Weights of a small mixture-of-experts language model, trained from scratch on English Wikipedia: a sigmoid router, 274M tokens.
Below are experts of layer 5 (counted from 0) of a mixture-of-experts language model. Rows are named gate (a neuron's input weights, with its number), up (a neuron's input weights, with its number), down (a neuron's output weights, with its number) and show model dimensions 0-63. Each number is 128 + 24 x the weight over its row's rms, rounded and kept within 0 to 255. Numbers have three digits each.
Before each expert's rows: "mostly gets" lists some tokens that are sent to it at least half of the time; "comes before" lists some tokens at least twice as common just after its tokens as in all text. This comes from a sample of Wikipedia text that the model never trained on. Tokens count by the router's weight.

# expert 7
mostly gets: "===", "==", ").", " ===", "---|---|---|---|", "\"."
comes before: "\n", " The", " In", " He", " It", "=="
gate0:091125101157127122095158137168142120129121093134099090111104140155152122146128104096172160119127119124164111123118127146099130163095139156147156142153156169115125161086145160113128127137130095
up0:134153124071109100130124113127138142131135108132102123159112087131136110152121135139125147168083102130124102088116089108144150089101113131106095130116097124124146180129149152152155143096145107
down0:125103128135103105115140108099148146151140119153150125152146128143127120115147151143101118107124123118110165123112125159097087122144144128146141114100108123101120090151186151137125146169136134
gate1:163112087143150134125129142124118165141101123143186142149192151122170101139105101123128177138148118159112127145126148111148127147126120085108126120135112121130138127137098155079142127093104132
up1:140150148125150115132149131137142145163104139114130177169122107152113154101127139135162168114090108135153119165129119131124134144147162125097120090134090148072131144168098100132150106156107135
down1:108118158154132128177111122165166130136128095124133105174140158137155116128114130162188141127193133120120124117147140095137132136106134125101090141163106148140168159139121143097132113104104142
gate2:122156119166149136135123106126134126133134104116124147137162123068181103165134145107155113152122135123152123108144171156100091112143149096129138122100137081105141122083138091127089138104138105
up2:128173131138144116157192122131120125114083134156159113151141173081121111116128138122135116110076108125115128126112160139150148121118122114161102086140114166149147143156143074133168126116155111
down2:146115083133090083105084119166175141136145146161164154107161136173137115127090169155151149115133078152129147099147165118143115135084124109146105131140129161105143139076101131103113137106136093
gate3:137108197102104106124102164119124127129087136106120133123190174158098104124132089117125126091119150154149109124151125123088117128067127161148087145154105134180107072103100090156100114115138103
up3:140106075126146136123141125150138120132124125158092137128152149129134128119112120172120157135131093115139152156138131116168125126208118103127168103098122083109147141095143102116127101143146089
down3:154143098116117189097161114144166128125132168125113164114130126127104123103108107094155088108088113125163137160153126110130134127109156146164149120101128184156156108132120125116124175150098139
gate4:164104113083098104146076170132132122093135123148152124107140080119116153107145127130083142102104080120136125105105128121109077112136152111122102128118167120134131072098147150127120127098167111
up4:142093119076143166078137141122084130113174141126090130128175151137147116131135150092161141117122171123090106146162136161130132140131106115123090122131121093112102112086138139122105102204123121
down4:143143112124099108167090149144126147091110083141136147103140129147158121112083134142132133132102129061149149116123138142143145137133150126120083148104120107145111106141089122113107170136158137
gate5:090160106067130158158107133125116122129110106141109102132113184109100145150147122120145130091125151176148148109161172138094131127130114096147162139158125174170124157148115124098129147117116125
up5:161147114135182081148091129160099148145106117076161127167143129162181136084093149133168130116116118100136145109126141125142130169120118114093114164113144120125151082145115067141142144152104125
down5:151133134110128074100152106109141155132138119152150109085173082119128118108154126131120170141087111121146123143116139152090143137121208141146129091088097128127135159121144108116113100103122149
gate6:146149103064142118125141091110124129122118126148112097167153099145120163130112077146067125115082117127150129142139148093115154118163142161126131154088120136141169159092143139107123106115115125
up6:123151127106136102086159085115141132121135152116134167100115135132113100140122127127090146096099133101176108137116152124108146123101128093115108091078110142146160136116151143129144120114104123
down6:129151121107064118172123126147138129142140109113157150108152125132101118143107076138129137144143128089127130123165136157152108134119106155121138131190140098112148130082105181118098150122157115
gate7:116168132128169154137158143153134123129124148110110118141118117162119157147109115134172136106122093138101075135144154179106119113119134120177139201127166137166144100127106087085115118128123113
up7:139144134185130120081141099137145115077112105142136102157091114124135143148165106131134133125134102148157116161125144176108100135106100134103147128095118117122158142142107147133111137123113145
down7:114142139105144085166108152085141137132131122109138191114131106139135140093119131129104143113140165120116162118138141126134125128175139112162111147136118067145130090124155124099172108127137131
gate8:150124118116120164104096106131145170119099098105088109125119109185104134163174132133127124104184128160104144105116122105145142106148086122098112125128152130106130117094160130131116103122161162
up8:151134153142097116135085101106179085123135157102128128128152130119079115134124149147151157128139119158135154145136131135161138137151142148127143179116127128127141163123123165146121078170096098
down8:134121111118124116124127115120074113103164119137139115116150111069160120114101135155116128128135125100121148132100088118135119130126137138140121156120128146129164081136120085115134125142151138
gate9:120163146104141139128126133115089092148169138114103125124140117104133152125103165101127104111136122124106150096115113182100093143099143116109113114119098109135121109147116161154124111132165092
up9:126135153142117135115165133081123139120196132095091116125143133092138174131112129138119150144108116095140119108106128145130108146088125111128170108146113132069129149148155163132112148124136143
down9:070134169148083114131112144138119176130146138146124131145137148127160162110120140139161110154105127153108124149120103134112106085128134070122116097102139124077129148151077130150081185122126125
gate10:146145116093136132148109145191103086105100126138143126114112092106077121134139138104172125149131119119119129114129129118153114070134100117150164085103137106138119095184119141115146142136106121
up10:188135123097102163107104085121123138168053125125099111134103130133138111118137101121142094114112119106108097102122132124138085135134111109143076118138131135124150095165098107113140117142150095
down10:148098112140091145135107159143157144134119140125117092142121148092127155136131093119127159168108082157148120143096112157075119141115141163129154119155151105083115101097162118125184102120126160
gate11:118128130169170166115124131076115132155110146153168142120146114132126133111113158184167159099158085122155135121157133127109137129182104116098156150139168143139160128100124133097150124142137140
up11:137144093127140140127142119124113131134125114083121117138108101088143142162136174093129147184090149125126129109141092105113081101103109126167078122141111163163131110134108090134180122107149147
down11:136116114146136092129122112089126110129160146114167138108147140098135147131105122187149097130107128140160137124109095102141122115077140150124130114135125130138139143182095150103093143118103179
gate12:140118159136094101122113157131061156094104119105134130152073125159139120153079128133153129160137126136123138093083162146145088162107146096125154097085078124133124129136117082072114151134177112
up12:162092131149149180143147095120074112127126156157167116120125105137137081151100079192147122149133146164141133113096091146128105119136120146136133143175138130162145148125133143097140142088124137
down12:175150165107146133123140129135192104055088112137079154061135136141133131127130155140119119119115144138147127122126115163114170140136100114127112133105169175129121164140101131123123131140133100
gate13:145136148093165111183132150143088125091146149141174124152141116118143153182108132134115133131137138140113121116127139149136124133190142108166090109128167118091133134107157141130096094133181108
up13:108164118081133093144154138114101121138099103103108133126123172129129102055166146115101135114151092130130126114140209133064120137156133155141147127138103111134114149107160130114127166101119152
down13:111128141143092125121145122140156124138130137172089162090133069138111121134122102111124081119134102140157133131120131109088155188117099064160134161129155102107148131120133145184114109162136083
gate14:125170125093146139148118092153125113127080127138111201101125120121162152118156131152144094116122095111132077101117096079111148135092140105105158097178133103097119145124135130087132126109129169
up14:115170145152120127136159113096142106127154191137185096118100122168135100100140082150158152110146148111119167104127204137121153131141109177119143111142129111186156099141126155109073111186168162
down14:107093112110127130106104113145117104138113125162105141118137151150104112135108118112128155130096166154087116101099127158134112106142101149130050151098116123135082164124145129125121153184101099
gate15:125140149144108124162161135128122098111099125144154143105162115119105127117109133121135168102179102168158095129105144131100098168151121103143125107143116160147114142118098114105106145152124118
up15:180113100094118147138127117133118150132124165167129157099115140123128160144151130126153168100161128124110108154151142153147071113171085126138098142142152143138123128129098137101088123102134122
down15:133122130129075111157093099115139111138130107090135130148173116151126141152154090147153113144153136110163158114126153153130143142182106123123150129139129071161152150089151088150144095133137125
gate16:174107132089128138114072098171127134080173132151145081151141138134106128121114118121195152131103101112147135107114134119119102133092136110176093119168145193161117107090157151146131140132127115
up16:133152122093154127130121123123089181112094123084107143132176091134137161130098160152110065143088144155111111093124147102107101065130135135138098138122117145171113105125164131090124147133117110
down16:138112105177095126120132107156096150114110108112110090137136139161117177120159128125099135111108098089102101106132105128123124142140096114164142125136148163107111113146071115111137162130138177
gate17:124163158121122138135132114142144163134150074086127167098169172139129146117143092138165152179106110108117068154159129122122127147111152110120135084075147147068171157108116135105194117122139140
up17:144136129159127143156092132136128143123118128143172135152071117139138132159139125137157131145140142154144166123116151138182124108075099173101111166161125124179101145123143117119105159120116109
down17:130131139130164141141146120106123135150104099133099138101136114147178132162127092080152134110108167161132135149141138122129095124144121115118119147133114156144106096139110137138123126118096171
gate18:100160112125121119131165125147095111136104105113137133184104140133111128161163131118096112142120144146117155130137134118162163079166148157092102092139114120097139168123093123101088144110147138
up18:108140113112176105141099139181121173110163145122137151164112119105127138128124150122126152120121106123102125140128091148092085151142157115084137163117190141130097116098168112149119117126124113
down18:144083096147129138107158103099144106174126114123158154134108117166171114108158145122120111108174161122126113115123166103126150075131119128088116110113106118153107122159093103111127145126123137
gate19:112150145141100147138120081123108117129098117131112133138122136117142168108146099155110126148132134089119163099127139129133068125109155095088083119181119128138154075126114086152092116148118143
up19:074137131129117147145105073111118149133093123126143130117117137131064159130136108143105079112125111111134142122166145105119155114136129134111134158174109112140131101146196105093089134110145119
down19:160110118126121120091134127117166139085087130161095138160142087113129117082137095159170134133132151110103131133101148092102183107111107119193140127083120123131185139121113165154102148117083142
gate20:157159163142145074137131125126110169097141139121174142139104104100133110105116055139151109155209116105128113137151120112161081123166125161110110119093133079173166142088140117163146122128181124
up20:140140139097144177129114132134178119137088135139132068110123102151103083143131110087066161100144147160136139103114140136132110094134132124153148144140121136186144117144146102083103132099119141
down20:129119101102135140157112116109131122117132149111118102130138119122092133122105107109085137083124135152113106093148107105138131102133143111102128166127091143115147106147082148121125173179128125
gate21:096129137105149101157141104145169142144121125164083129111149140152163164148147109140107158106146120149115105099142136097135106156144114143079108095123120124151131165127128145119139121139162114
up21:148120121098125168150152114094104129120107128035178131105113092083166140150119150134134108133139146117141093144112105129156135121145100189143128125121102135115134134122109145101094087107101137
down21:123108123076173102117144146113115138145121164130168122120092133132135125117131144137142135152127158185093129148127116167153117120162175153134111110140143113144133099161106107127141143161157109

# expert 34
mostly gets: "tri", " To", " Tri", " can", " Can", " to"
comes before: "9", "8", " be", "7", "6", " the"
gate0:093183137158127133118114140131131097189097104137117140140080103114114140139132105071128160131128094117127123150134156140125107125104113080096118149142130104172129115132127130113104141137142166
up0:123082137166113147169113103146097117147124151157146151153147112148162133115160104129069144121128138108140153101113157109180140085092159102164106138116124140142081144105123153180112104115142125
down0:116091169088126134146137148146101170116107109147120085159148077110135133124100141116161137136124117128130166122115137149121118147148116129155141101136156102141105085143100103135148123122125145
gate1:136081151093103146158127132143092163146126173095133124119094115135120147108144116136116138092171115190141139154097127112151110140084100109074126096129092104107108139127163148134146153114141144
up1:098097100082093126092131138135110105156118154129136152174133134120141118119115159192137141141100142092150131137109151189169130131121102110068154142121071138151082141157114124200125096114130123
down1:143127133142152122115123105146123130174135163094135116145146162122114140129133098126115089142123129103086133127126149116096093143075146100128144110135150128110143121133137101132117138124131144
gate2:162157111096104114132149125111131158094098098141141132138108069116112142173150131082142130105107100103124143143119078120169132093115147116097118155115108080139068085107139147117156156101134111
up2:130137108126108116104122087164085100133149129097129134100114122125100112118139115107183152126146155109166156113126121141145137136126098118141192075111101084144112105159109144115130114130077101
down2:113091129170092134166113081138156122133116093095095083121145101103121152120094152125135127135123096168116152134130137173156116186154175175144144112144130119107090144137129159076140115139110104
gate3:151139166108146169112067138134133125131115104143109161100146104095147151087139116131128109126151099122148121109138097115112127112124099122106129110148150112129162146084113103155158110126109119
up3:187109093096105125102098128099113126103147127120122108116127126105113105080152167125135143123111185114137129087121132108078131137155136107150090098120139143104104116103113115098117109087146127
down3:113101089127112082125141135123118118132138098108126123107141151156129127126127166134112105119138171140117115115132153202131109164115102123129134142147140135136140141135109093189135140133126114
gate4:134125134142102148170179156108116160121116123147154118150154104191147126158182165176129155138114148128126176128136147087155123106188112099138146151122130140182097117156141124120105155114121124
up4:149180123140144135124143122187134135122122131163138162128142124130137105129132139140116106119083065159076139121126113133142130109154158106093131165114151131134129102128104163133070103110080176
down4:114100129167112097121146174106119148131096127102134088107127130146128155127160159164159132136170115151148166083121115114138125108131128088140111138139152175178127110139108136132124120088126128
gate5:132100110117097093121096113138141147131127130137132111111095107111098129122168088113105109142082076134115138134124123173124080128118135127156146122128108077148103153121157080114203129154144159
up5:096137130097114138106116096172129151117168142111147177154144116136111100128147095102113155114155166130127099143143115123086073142128147099126135093105140138140115139164149117113157134163110152
down5:136086128152137085142149088130091153136076125104147102177106087105173141130092184131147113130125119127139149131128166098099149159131142122107103099113112136117166116121081136143137074100094124
gate6:096139171124083121159142146096115101120132126141099116167150124130150157100124151139136132165101117118104124119109105115140175118173140115091158154107086100134137121123101120130166121116126133
up6:114153142126089129140118169122106113134112133158140142133092111081136134138119109155185124133076178147159107125084143134146151126170165122109116155115101142101127080152132117127124135096128155
down6:076135117191130158104114096126137132140107141145171145161135134094092113147129147150148128112170086162204127127136153178125110122116091124120133113188144133149095143134131124132092135112074121
gate7:102107124109132110145091094122104131114136098155151119130141133126124162090122183109115171161166134106135129183092141149122115150158137084118099156107121147154140126141175111116110156156105139
up7:111146104077145179086157119118080111118080116136127136159158133119138145107172096154107126146147120158093135130147149107145073148106128144111176155152184145134135136097122119149128181129090176
down7:136151087116109118129114128139145099127117147084126119158111149161133153168198124122119135163107096145116146144132134123134107131132156094110120099093118124122172139110090131124088097103177079
gate8:109107134143088118154154111130111133145114181152127131141132148128128111123144150105179086105125196095178168163139141148124118144084139131130107132117109145142134130097061135125096076133152105
up8:147156162155139084130132126163167171154142130143119148120095158128125078128153136125129126118198092136100102108154119151069150130136136120133122115162169150114123136106106124117144148097166104
down8:112117104126123152103124148142156150154124114130145148123162127146128104130139131149086117117114122094127106123128148183149155134123100141125132162077147100118167124167117114194131114174163105
gate9:125124144115120185128124160158100102138118101112136170174130123131159124163139132134140140107123141181153138159112117128079133133173107116124159146116157123125090163103144087080151106143184142
up9:158124157095093107145142132151135134125143143129101131143099153132116185131138153084163122121131096088137124110131133120134127086143181126139102169117150136116106151130101139113134105095076128
down9:135125140131116116127184127075113139125152142125119138110126113143089142155139099142168144125120096182158137118107139140107118058128154135140138086088129129153140145138149179122101109149111063
gate10:125141158148155149117104140117116113171160126123112093138104101114136145080158156153129101102114119091132132155151089135135155105168158129130097127145073103118130129122084101114121119074119132
up10:108148110127121142113146102108167168101131138145138174119136124137113119107153135107088136130109129155116106112135116116143159178174180112112074131164114117101148130089153119098158099163117100
down10:119113148109117151125117148133099112115122126148174161176153134115126125131080136164145111141145136113184129170138137149167130115121092155098148167147129158132138153123137123143130177158146142
gate11:179136147140129131143170122158136137131138106111154106146116077108137140119089123122109121119126184155108158133129106116149158165152144116083105139148091144139144147114119153164107138168125141
up11:095099146161128086143095129154132139066164150148090120135117126116125129135171113088103126148117185090122166099134121136155145145127132118134127109163161075122141109126095167118155160147149115
down11:103126122157143117162112140138108153125113127126104126165102101138134137131115125100118156100104088116133135147106142131106129141143147100138171163109117116118141158137117135123111120122176144
gate12:107091142108140138147152106128117107090138129159120127070091082115163169117129077168134132148116133141116155125078139123163115111179128110114143151145101147135101155154194158163113106162145131
up12:148162106142155060185113144116130129124119120108113124150077160143158118134148112157168148098128129118145122110123142144130128116157119108114080175119144156110123107171087138155130141161111142
down12:116079142143109129144134125120184140131119141127131128149138123123132110138076115156108124126120128179141141129125135136132106102112123136117089128103154108128135104151118127125184155111135142
gate13:148193169142113139101118131114100149125072148162131097098139136106142138093087101105128128139136102113157136149104129102154095141147137110138131109102147125128180157140155088105141122086131085
up13:135150139152087166164134152107121128153173156075110111139131129144158168111129111154154113138124133166141106129145103195152167153123136118111102121104100077113077133123140149138117199127121128
down13:122142113131165146115164137102179100129138144167125139104121101101077147179141136068115103108121131132169098119142131109112145137136073173102161092143136144142124133140115132112117119125105113
gate14:129094125161164137105124114142154128124076139148152122123153135132119100136159129117159150113115098155125083142134115144143092123159139111126141121134126108104090132132149130125159136137122120
up14:146126119146126117161115094100131111169135146108129147124144112146159153097156132102140116125091102142126151096169119107160132117152169147100110132137161110131127136154132120115138130180079144
down14:161139120135159138101117105154182135100117134122117107110138130088117114135157063136115142111128085138136137151128175172148184117123120135112165126143182137103105104123120072109063109155154111
gate15:123144114103117080147113100113122138135142129152122103106131146119140111138076145084116113121138120160090154081100167115109110093125131171112147134123129114092158153096074169157140182148106128
up15:130106097163104082107124136091082120105136172168139129173137153133127117132118149116132110128140103156173107146152133100154137141111140118185148136087082108129099144113180113130069131098152098
down15:121152143089123138113113093140175145193142149165139122146114144134116125103105103172108120157112155083075106117134110123151122143099144104146123065167130153159168109112135120102124123141105122
gate16:137120130115123161152148131129147165135129160112109120171182156127162145165127110188095173099144125127105105105080085149109158102093095108163144144132081097118139125116147119130087167108109127
up16:125114151147129127098129131103110097146148151144111109126147154156139166111110130139150120123118106103114076109093178150108171077107146146158084126099108164125128172125152119130128149124131095
down16:109133106162144133109137097099168155083139115180092104107113095141123140109126120142150121135132141120134138132094090129144151093145079124128129119108086089076086121141110119099179139098122111
gate17:141118171129153105139127110148149120168147118116150151119139129142115102139123099147154104132130150136111128140083130137123163116143100120089148119138120178110152118122134169105100142125162114
up17:122156157155087088101141114094135127110158138144087132133130116125120082132154155112091156087090117137187106138118096176105152140132113129130152153138087121085127160123135114159153115151133128
down17:118118134128145144114090139140110089129103107084113132166104132113117110139149123103151122113112135116134142182143123151122143122131127152118121132181111116113101130074108155112117112070127128
gate18:096104126122093122156103123120167108163123091121162068115139093150159115146093147127126114156113132121121106126144156109180152078087128080128112167121149089153079152131128143093114120126117101
up18:161108157127156107109147139131054114112113107124123134154153104136149144149159109146148100112126120121127137129158107138142107108129178183119103110163074132109140143118113132116104126164142117
down18:107132086134107162162124124125126113155106145148139132156106120159121105109125117131124122118111127084140107133104096062136129116153141140121116144139135144157107116179112106125144128144127110
gate19:117096124142116140126137164157086118116105141139150138125126136095127166130123169105114157178115180129123131159124107138148069098104153129171147154154120143104155114134098072149102140119172179
up19:154144117105104103103100144107123156121156107123086122188129108131145149150130114187090129089136128112094122123149125117095085089092161115153156098136179108107145126082162146121114154099145108
down19:132133137148120127103127112169175128116144146160111110117114125136144135123097128109142113153143125116112126141164173150128150159082168160112146082162132113189145131133132169118128127092186132
gate20:126102122091126080147099148083097127143148149129158145138121133154115105168118121098145147141141123119126142175148094117141080153116115131093147093139152161101116146110124093089185110139126154
up20:131148120148138108123122157127096091147098107139114166115128144157165130103184157100131129098180101127145143142131114125134144160138078075138167142139115132086153140134106122116153089111101129
down20:154116106145148148116128136133157143123113138122107104168116145174159163144111106142121167135142116119110109181112137121139162122131175119113184130151111140101185104129120154139115064124109123
gate21:137095165128101123149137136147093119151120137157117091123118135138088100114101121128152095137126146098160098122135114128136123122124095148121141137094105152138108080112143168170147125102126127
up21:138115147149117118066122142115122196139127102160151108108127165153120162141115159163133085118115126106132173104133144093147138198147115111126126138070129113110154099139070110117102111140169125
down21:119141121105096133108119099118092064104136110153127122099133144086140099098136165158118140152137124127130119170137117103137091147148148124126120125138102145152102116106148133126136114070145119

# expert 18
mostly gets: "–", " de", "°", " at", " over", " two"
comes before: " the", "1", "2", "N", "W", "E"
gate0:125126118136117130108158167127138087092116103120132154129124132116073096127101141122134157130136109139162120089107136151070137170163138122130130131145111169102104115115151082132105120100129133
up0:144153164138105110086146122121105152112107165099159096143133127164131103083140155114106068132123133155101089136095163103139145111125106127142101128151140128136107166140132154132152138111094154
down0:112191163134083126107151128121148102105126113151110166116112142171126152121121105147110104114128119155172182134099116160150099118106107104159137126135113135127110156057111139112111110116163113
gate1:181149109079135148118106131143127113133108139127151141106168172163155128169134156124143126136106177154127092114088151077135117136151127110131112148136053138110105149136122125131148199081081110
up1:158146133129159124134123105156118127139091076142115124163102087147114121115129137182094127120132127132150157132184148104128112106161138150122187097135107111117115095067130119102110135117110068
down1:125145123151115095111115166137129106118159125137129084100119150138115100108140172114121125152154167137159122150111094063104136128121119067127136127179113120138153127138133160151150097099104092
gate2:146140128102101114122104125159087117140110137194150113105108145106107148131145128139144172100165127106177109112113125135133133116149124116104149156142148136143122098132083114093147091103092098
up2:106143108119085145148127107128127115125107139140115152119130107075106110155102151105124123128149174178112164159129125171128125100158111141131138146146126136149129173137125138090111138111113153
down2:150104142107099125135159139094133133151134156139096157129134129117144129138102108151153103109113145124090128118104158097113131090106119091121159142118153110156146107132096139168181115115088113
gate3:144122115093162157155160138126121087137090131129136131130138145162126141146130143120159106108099110171080149149116149110147180154119148112130103116105134186132132095128121116131152152181147157
up3:109133149142130105137125127124141161143119175101126096096144144152171137163133135116109141166117103144152162134190103083116129086128173130093111130072131153133141099139086171115123116134113093
down3:124132138142149154117131153116082125115110139103140113138157119143124107137107143083157118106150122142084155104151175101139088122114117085137110199136133129127169109131101107120124127097127133
gate4:100089130132145120151111136137116155167076134116151096142098150102130127144137162110101147130149167092099127127111120144147152129144138132121149124151112144128123139150124153118117135146122172
up4:100103109131129141126115091130094167140115114121095134150181108135160113124141102124100134159144109151114145097149131119089091071119127114119162147120153137129134113118124158144156124122131161
down4:125128078119151137131117132126143178134183147162116118165129143112065146128126136137144137131122139125149138133092089118156110125136110175120122137147150116149117148118137116093120194130093162
gate5:124117154131171108107139117167098094105147155136151164146144138154146114137106084170140141121136101087115141118144191131094142128148112126111171124130157165125169174145130086136141135118132122
up5:136189103116138131158110136150152096107135145127153130093122157108122136122093106156126141074114181088124134151150140108127105129132121070131131113123132148158141155107096126162094104108102110
down5:134119144132168137127095136090124152139148127123108178135130141165159151132144111154104114151105099116107133129132105139123108195131142121133146137143126127088151102128143127120145124133142181
gate6:127082139136151114094160125092094106128092137135169126137123172150121104104154138091154146132121128148132165159120131138151123101161141116139138109057132158097121152079189144180121117099147105
up6:111133108142108129123141119153128126135147131147205149141126101139118126109057102100116118115136168168148127133116129106133137148119143123181130164111114160127146141117154119125151165145063151
down6:124139128183101097110137193139142107129179157129121101105149138184160173093103086142137102139128128116137162112140095095143118103137096160169149080106101094090121139143128122136108109143128101
gate7:106116162111146140117136124113105115152095150126163116154173132128122104115184122154138131147135122067118151101135110171177146117132141184153117122141125135120124146149136146136185136149119152
up7:087112132096058116177133132117167092113107099110122161127099126169129123111159129150123097118111145131137100131127121145115133154111081121100142108073112148103105109115100128129142110145142116
down7:105172116134121121121130113144147125163143093144125161119152112143142149144110161060126155122144106131118152157156149113128099170138144103179111081107108159097183174136113102127126142120142143
gate8:117119133090149140114058128124125146139150174113128150162178121150147148171121137104102125172103147072120147157145128134144113178068155119115128145099088119140159163163089112125114135114100110
up8:095116121144122106117085109107106106141095109087094097093089117115158166118123109120137096134177114090130100132162141128107112081140121121138110122138128101139131105098120109133143105155095067
down8:137153163176080104123102152151120100134117174125091153127109166129133089097139093112118122151109094161095166142137088123142114116142146098167155122165115139126162145123121134117122157127120086
gate9:115153077128116158139096129131098142103161098167117091158154091144107132137103136106101146124147120051108165098145111153120135096136128122169092166164137129117154164133153101161197087168115097
up9:124134093142116144134167161075105096112144129141140116126150146160117128152108132114108135132080154173129144146132120106138120104179165116154137174128155140133128117118144126140143071097135089
down9:049147085124129143153094154157199140131124121168115106115110115111147146099136164162140070099125109110103133112127099142124163181107140130185098111110150141133092158110128101102136112148108104
gate10:159074190146104140112164110062160126127124111085145119128117130091168133147120079143125142079124116103146115120113109083117141094116152139119110163128164172153118135122127140120106108110127121
up10:167125143115149167125162151135116124109152144117162157134111118131179109140146127126092139103131133136154163125113133146114114141147076136141098159099146139081109132137100166098126102182143119
down10:149100142112162150124100171122135124098092151115118115187169133068130157151137103115088114130098133178150080172124117173121181144139125133095090112148149115127161146092158130139143118143126072
gate11:154154109162147118153110193144086121090115109151115091090129160139122102106149160133170130120147153110175102137096135148120122140122135153111119168119163198127144150140103126114132110100114118
up11:189156160117115099139119147119108127134106144157110097181141137120153148099110135129114157150109090138148103108104128108103130133156161108154128125181115144119126129144114122125131099165088123
down11:141114088035167136158135119132177146104154128140127118143110132109110112135098114139120112111158140129103100094098110134149148091132141137090102104128161130110154150156170114112117133116142091
gate12:130105090113077161099128117114153121119103133137136141122134137098115170116135115121140128101163125130114134156135124128110136117136115113110130130100121149131151134090133108114107125133086125
up12:103146135114165095153111131120122143120136179105141099121141133145129112110135126133139150133110081158124166157117153157132130128148146144152146176092147163116152160108108113095119111147081184
down12:156163135107170136116122138086164099143127118160174144127102137124116132127141163154115040092136170128126145116111128080134116102134139110126152156137131104163140143106107166142126151139135121
gate13:135092125100105110126140084151136128110121145106115122159114138144150133096134117146120133148123112143145087103138119081122131097144090139121102106148100175092145124125120107113128127091116127
up13:131143160132127146152083128132129154100124165113121153154120145154122095130144131099168174128131133147118142112115157151132150072102146161118122124163136133089127053169152116180130122095090159
down13:148108144096112097128137161118117143150147129121159127085157121123094119115147154137108130109134091173120139095105145133122139135137115158098142104132131108130112205131130161093106123115123136
gate14:137127094166144125125125124126100174136127142166145140114115128132108153115127122145174119093146140093124136101106159133103097108133121099176146100116119119144127124143126114154112125133120143
up14:110138162151143095105140120124140123135125165122067112123136118143083141122092120118145115117120103143106122084119145126139171154127125139130095078132149152162097127130127101133166112107134110
down14:136151163127124128128157168099115097129117126119166124152144103099129128158105175120113151115078117099141101147108048100140150122133086095137129108119125137160121116149118054132171160136113135
gate15:150091114145111112096096138095091130125130108119145167123125173148172124192127106087178126109131147161088116142130117126125128128093113136123157150120116154129097101135137131137167160126103131
up15:146128162069100150114087143140167144097127159136104132147128117127103160096125135096142145145098159148133131145130124109134132150134145131080144126133111146101112111127143089096130144150109162
down15:124150128094097140132147145118140137127123123116160130147090178136102106151124159155114078152116103110142090092101171133127171118109148156140108122123119110082146129092106143175153154144160165
gate16:107101109099165179139132130098123095153154134137112136159101125131109091104163137084097121137120145136120119157099132134135157124079125126126144127156094150109124154162113111120108130118126144
up16:099153106124122073137153153153143138118124146155107169095133105084120138130155143139154122085097114094098133154160107137105162168166064143121126098116088107144142136097176119115098132116142102
down16:126150146110134110166118137118133127126118120105152118112122122151099120113141181094098123172088118141135119104115140082133105123137137133111131097128135145129138162101121154114118115098163156
gate17:087153167124154094159119161153150111169148142124162116082134140118156110118122137077141123135141123134143100148112146137140148123142128144143104130119152150111131151162147096134169140098099120
up17:126121116093103132143146099151112132156111117099185125117087112181100163101117125144143115124127157141117109112089124166163127148147110143174114119143163172144111064125117132174069093166116102
down17:107119138135122136152166085116127132180132124109156126124116120158138135161156087132135158122160158127113140106144133108132140127152142171135112148107106148119059156137112128097112135123129112
gate18:090132101101150114121204131133089133099121126148134131133114114110142133110109119089167162118147170132141139129121115151137119089108132147133105125159095142124112163108172118168121134137125138
up18:178146155144127170149133144132126190157105107141113138100118114111111126129164170146097152124126111158122097144160166138141091142136143102145162152178165187160177152123094103163105137124098132
down18:143161145144148147113106110152108127134163177194128145103146171131136093093108093136155088173124118175121144155140142121171127103118129173138103090109132152103183138104130124154136119121162153
gate19:129154131149121117114155128117138129111109114152155119149092123137128121160111170131168115124095151128090138151137142129093147160118117120117107081130112134132113101178175128143088133098116166
up19:131125155117166177113104156154061147149159098109103128123157102151117128090096091082100141087130100124168120140113119172159115113127139119160132113139134083149131101135071128140118085090130177
down19:108133074090133099130137133118117132127147147178129118146117104128110116122111172133130158153123129142126097097148106123097137090160168115102090102102124105127133145181157139096193088158164145
gate20:136125109173110138127127102156105167095132106157186139139154142142136141147145148109142146148153118106144136124144142113117115096118168115079129134102147125113117114120142134109148150105053134
up20:123125162115121144144139160151119069159156083136113129135116128150136122096126112135113161122147123099081144160135110153118097098140186106084103094095117128148166130146160134147121135106104157
down20:118126123114109133140136155105162190135132122117135102168124099180135087132159144123133087146100140120154144074153138116175141154136077141139118166099169112140137140105140129112128134125109138
gate21:100130102118145125131149171099119174088108146136140115138145131143089140136118065143180114118113138165074117076135134116129152126112174142121153155116125159135133129153079098132146113084111147
up21:156083138155146126122124132141111104176121102113156092147140133098122135115137156100124124114094140108169117143146137131165150102115104104113109127077156137148120119135109136119148122110142136
down21:139112101134129129164101142140121114114112107121116107138143149105136149131155109107100151162081102117123130123082122157165096084147116103116176122160115112158066108158124147116137152181149120